python train.py --n_layer=13 --router_score="softmax" --balance_bias=false --beta1=0.95
Below are experts of layer 10 (counted from 0) of a mixture-of-experts language model. Rows are named gate (a neuron's input weights, with its number), up (a neuron's input weights, with its number), down (a neuron's output weights, with its number) and show model dimensions 0-95. Each number is 500 + 50 x the weight over its row's rms, rounded and kept within 0 to 999. Numbers have three digits each.
Before each expert's rows: "mostly gets" lists some tokens that are sent to it at least half of the time. This comes from a sample of Wikipedia text that the model never trained on.

# expert 8
mostly gets: " a", " his", " its", "The", " their", " the"
gate0:496568645448475641462508539557644510458494547538470520531451480490570538536511508526544490560376501593495493443418553578480517653468455529648523448486514488473388339545496485534615546454519462517560459524460590465538488391498473518553497457566477499474538486502558524461545486441563464438
up0:487498368537577391512484499418496506545478407380563478500564550539507430488465421473460484483505592463431527504478434426572578405461586489463414486600416559476464586460519519502463521421516552473524494501523528473526516522478498387542521490549540475513442542592495492550440595469431525484
down0:570557512490555558631486495534564535434543496485445514552499522558545513506419409477436516478472513560470489523547602522493523596541470491488424411588430498444477563502553453463531578520530381515490494485506539516536521566528499516475552517462447496500454538476532490471469585445508576503
gate1:581519497543546502586531621542466412514487483539458516477526447518498504409422431515394515545495501501491463479510436560445419567494495538478425519519499486558488482464591532479448450530401550552612463545544574531561539426491502486538507570586556438481514420537406514470527517415453518448
up1:552380491465569585525493473522494500528563446416511529512410513441446507531486443450363608580490466484532518561459465553437478598454462553470437561510513476468513458326510504450519470499373470487524479569529564547500431449558520544484500456549537547461432408627471552524526540404553514511
down1:565561516430506502470545523515439528510488469475544440435491486399565515450511482424590547535513589454528376481531606493586580427452564430513516516542550534510527507535456538455464472506420499478498533464441441477436532499517484480411462569523581543532546445449541500540442398580590379438
gate2:534524422462464459546414452561508400477451488516512508525509514480573592482494628517419562478465432431472364579611422552493466519430495406587522607594551504475455467464492476537507486572486504538525492452517565451485540488494479574513586498530476513522509473430434512440567470486499477494
up2:578477414452556550613484514484509551475479540485487477453574607504467492534485590537523524556589533505477427480458585486515496479530610453510482463464554425432519508548400563495445534489473450482564510551601571565590533581449487513486515574536507461526520523526542542437526438520532551471
down2:468425425500483479568529450447485457445500542501511494461514542436504430513447582384483552439517420458422437480586520499400528462451514485485479601487617500480434567509478492452372526476584447522517474504401585545484515523436489517574476409465532447519471441476622443546563478509472525528

# expert 20
mostly gets: ".5", " 0", ".8", ".7", ".6", ".4"
gate0:509539496501566449609504429487458460465526565478455553466552433543406536492575535485572503466501538522606590395437463525579492421525512443392584504571501554473521487510494514437530559419513495443529522488434591560458510537422578508469540461539476540470514571406562541483458521480480505498
up0:523510558480537526544484490464489489505472477467533459479493527513548489532566558538531538516441435479523554541496477448574393430493534530427619452571513479314401546490535445473523589425510526517413641459483474565415428533555584496536451463520547505468452463445482486491500434511458451547
down0:527593473550526556536433488554462482522513484533486385479472458494467464534437583473505555424545491509546473525552425512493506457578492524494346448546519484518529527447515563548631409503501567538512463396530444416528411490562517503434498532512479493465473469539579483478475445547553494627
gate1:527489571459459490478481437476534533527518496433474575484464522515508524517482451477487457542556532533495498485392453491502522453472565501502478436612483585426554558449522475493405479555428456483520454436586499561445451480475538476523505484476381414433504585484452465470475510495440573598
up1:411515461455560498483452545502445485399448495523490464469485507469429436482456550500517559493436402481538570550508529474456471537481435493527519622407542452590461510512571442501561568484566498505474553574513527433487517417565479572481554518482588531505502504431438514471465541540575438401
down1:500602555555516512522555512590556469557461586500483538484510620542545530533545527485446444554514516495515504478513500434494455508442457539454479530524649468478460546488539528501515424463474547519478418523450531478435557557555607524401541430433473454486549491520467562513479463422441456554
gate2:510495513414538553515514502551539519531435473539521480501478620501490503511468499443473480391447553546482555516537549429468535493469438597577532510459459449500579515579538578480498475524511471334545440475519598539507513531413482574495537495543513478459462492471565525452588518473457552454
up2:502498465383508478503527585483548408532370397479494442500455485468464488539578434446462471503534414478501486534482512495582444462531553518408523469458546531455584519466568559471576526513520482458460505540540578459516397471580474517539585553509515495493526557450574463531480584507560592537
down2:493559436568543407539541515516531552482440520550503503533480502559506541537444519466627506513491478468521558463473523484498549518469422583519655528559579556521497520507602493470475590476529416554567594420510452531579491510454495421412424490524512524520607503548492443510561479520538404581

# expert 31
mostly gets: " 4", " ", " 5", "°", " 8", " 3"
gate0:597514410397552523533458406458480542514575485627531473453523587510585614534499443520556440512465531527521501567531485540495473487579520403453508537444511507462520539517550503500472494561570495454457426505524572560485504496530577576521605479500523548610417463549480515532420503501548536550
up0:477526502477517578486486476557496459497494475493579550440558516536463497444521440589469452510568490521501454410559503427389532470501514495576439561498394482522447472530435510538510483528384501499546432557546541495477605492508451617564517497565499598503496476525466482423471525471531551588
down0:460493501478447515536511452461549386597464461452488481470451557506513551408499517581501488555459503535513543545490538411490496639547500509427461497535486483472536489533496474511394475511508509476513529557502454536508484511515552448427555509370552547441511444507477486454573515482478542552
gate1:506424498451492576526503430440518550503419514489497483555482487517589493503572506527527500516439471551549458582482580517444522427569406444628426526459454569460515562504448456520443474545553497508605481483451489518545537454413576496498574554507414577446491544406520539514497526549487421518
up1:469410503515507561526500441452535591482406540509469456526509436515584499536528545506478450508431482551564403556427560487486515475512468495567526523465474498455471548522464460566489434533501394630578485568436457499545563412417557502510592462530432565443519517421492521536502516506455440602
down1:531505469471410544572540456455534515497527489537575594543571507547473511410465420473554505384438498467552535459597471522617465448464530551586511530483532574551490516532471533400554477486471490532515545559508570507418489462538538549477454420530446422457411454530550449478430486533491418463
gate2:552555520446479477524464556505575437498495500524524524551445547550492557473502409451505496470513476506522530466451454460524387570544479480549608536527539499546478503496477497447473443512512484590503561542448469529482435416588609377474514537507451451538513483630544570393526452625458512495
up2:427425523548519532421511493483417478538513493445541525461465480488481442513491559472522503468494529494538516532523449502463558476469545526559456482519477476506549497515524509516538582515509457490509482497528543462513566606338381580491400456487553531480458464307470536603513529398528491544
down2:493562639573460500478532468551462459434439558460511542531487455445504367510532563543469490563558511551540427452459445525486473517540475458479418571473544513491506488512504539505462531480459471517635520482533508500541504491608507450461437438486445545453473450478508430548425445349410506531

# expert 10
mostly gets: " This", " these", " this", " These", " you", " it"
gate0:541504546577489539514512447469539439449459539524484514485532515492622501570430570565475560616461390503446434578481530468547489538525503626493500559620448518455558515482546474489539439451503530579524388560453508486588520516549624496538525510622475458483427608545482433531482376519459437396
up0:477472388491462442482488403489416523527531412483488443550462494475548495501495445466505418396461611484460498446539526510438508431510506405504472496401496564440479457471441512477542535530442496543456508457561544539452550523517450458506513438386532530511442491508534577540468489451583533521
down0:489588573513416506477505467501532503559551526547484529382509497492520509549455531461490434508654567559600545585514516504576436541525496472544404502575521536559530550419542625512558368408517558479512455550497429473484424491496511553514436552517522454466487577449592501559513499545458512479
gate1:513447495492536493493573484538475525582488593495535537570466522466549480583479545523458468500498546491497537461384573502443511528598449518484548531504532507547500438518468463503590489565421440491508479454555562625512487480430500521482486371546542459530516518496498434567509454560454400452
up1:479495433507469483511541537541474562506568411490455441521450457492549327446574548439476438541470434429550599449545555465528460490571439499496578497538455501488545574536489530442447548511512493502523588419463493479424418554425492538480557495534470460492501511474471526448507487472461479604
down1:522553528529540378575595476499523500501539547507518579494598501561457535496528541469549414465508493399493490486535448414522459412464499557561603581507479462527402513550441425456520489542501509497411617444496456379520483435546528487568375499518481460559432414508525508528434482567517391511
gate2:528489431488473526505574504551468522584470529478482582581585523486460449475565449468438492465524443523444535490551449546409458529450539450487453384497413571482513434444471443448409562474532516534468590532459561472483503534531527503471506536542517518426440531524503557432435634515480526434
up2:558462517387517510583472434463582499593526550596549377547501492514471531448452426456494575581454588541477491554603479453519478448502483503509526548491499452607488585467433461398496488490506467539509497562445454492512535611482557471547555544442497463496486503497463468521387426563583464495
down2:483508386551433523523426536605451572504469542481499494485556448585630574603486478519493528426573455503491536482473469504520455505414549511543554494513409416525404467625493565530447546475502477459488499448545567545552540464598416514419448465436565485511482493477503418553482522599509488570

# expert 25
mostly gets: " \"", "(", " (", "/", " (A", "_{"
gate0:464500456498462584491494429461506425464563506474492471457514465514444437488526483506449525432475600534344454486491576450501475505396582422441510525586481555543490476497573585584479432449545513415443481382479522449469524534531530533506581558523482447430525481491503524510527517441481460524
up0:439518516537542515487527571558504348520601505601500486495482458461481459550536522439449559581515446509521513439416523590482426435441535496526488542484421510569563495555459542528453468431503449501468438462458529470506453517517554373382463440572434401497579469473547481520546452517413513468
down0:484487549431502457534442440564543507562566507485519469551538518432493563503502521481465516529522435469433516466464439416601402486465495464529540502456483533537447695484524426536457523468460525496513498530447514445458472474439453462471548489508425589426546570624466447564580551558501562505
gate1:554523462556489493428468579517550507561487527534527540496557508540517488466608492535453498489507482437450450575489538472489499511552491626466566455570530494426498484520644494459519532515582536473461573440476662478479498392517501473493470420582453567399530523478516452457539485444543504603
up1:584561504620449475405533549537563407511484475462457473459575487489495490516608497552495464478480477496444422595509502464462457438524458567495568476542501527515449533439641464539507468492602530453541472478499565503476435403500512477534490481510407554459538540483503500510578452547452521577
down1:504488535470465528418521517480502503461564557448507503552529478494443501471602497481515488521400591515513467480480524435469468471515418529456597416481443492514529490449484461476431517501527529528543451489514542381481593427561521597498501520509556561508631556406561485446495493571538509514
gate2:536487373555516400583508519494399465511550474507522457474500439446540375508569419486489502520529530463461520462560590379520532396559453458532530524460519431528531486432481518455462485608443442520437556504541528531427494504436515534452516513482562378386409495480492531539466474485505497511
up2:484563556523522479499527503512560434630536525448539461534553527526445493531455439545512438493565494424482453480432585560439290526507510483514562572483496544484498568504508434424557507537455483501517406512494525522438499525583459528564527401519494544532518415551521416586520490570429439546
down2:490474455531493550501535560430401492489444571599395350510610494610439552524500468523513463494474500549502501479539452420535527498563514494500480487452486537440516487433570440518444481493481486535469572505525441433468502507403521472423517511606488492499448532491521471628452548512509426486

# expert 27
mostly gets: " in", " during", " at", "In", " between", "″N"
gate0:532510447584455488461592510444553429529539501428499567503474453578396492565448491525471505526571481410491534501497456466424386557474501492463535519526428552463609491474543519465473576517574469470556573590454451539472511546449514513601504503510572443494453539538484576490524493554545538496
up0:550491509451595415428487455433562581505520527486400549358480489498501431504507450513543471528464574585526601417540441527460540454569505394505567500466478522467482477542514534487441521530517584390567561498450505432494405438509485533496477473440417470438606522430529537476582532469464501574
down0:548531475469538514491503614537467485525544542529543488488537496450491485577549479558453514487406634516538497568487483534532529481394484513496488585547506452526470496531609557465503479448434475535513435426518497530566519501529495395423615515452402439500482487586541620542531462507521405541
gate1:492526470490554558542397486453534518513476488632477453435530442477532516604490592421509536591426493501486568479505445499525467510499476462462529479530500621553443501519480516509485464563545449471498498479458620535512544532387430510482508510492500529513616539523588505539407592529452493461
up1:506524544540408479486563490511430508513528504430503508560460516434498471366523446576470578469575531403490477488505558586426534555502502551497522637471561419506496508486527508483483547435454554586481519449560452474529493467567552478480486546505509408485438452421415480449599514501498514575
down1:523502636538467519571517626472546489525498481525426566493397504478477477488542511478519485394420517534477447439522550491532454542530530553589492540485535396458550446531555552562545509503484520560501462498593512505500415465493649469554458516456479656519422606564546567469445561493489468479
gate2:517563560533419367468449477454461500552475510484419478557475552394502549581540493570495478578490517493462531494507534450491386473536429495446531483474469545430492407480474483548627474440462519527480411405492499480425505561475566493513590525540468473521540529438510466561474477460487502455
up2:445391483567422566592474482532556473533457565440535584526477531556430444479454569464551425430540504508492565472554491501427485548466551549517465495504483465538523507519430450499481555547523543490403512645455485484576543503506487552517498493426577499491557468543503525414485548508505533532
down2:533506450442534504508480463502496536476438489508515603546529604508453548444410442653414477451445441511525460513470513507477461529478527471521411462466548569474452480519426448411465490504477400494531435504425480460562520420516464567468475518498482497581485517494422416427473517566420521546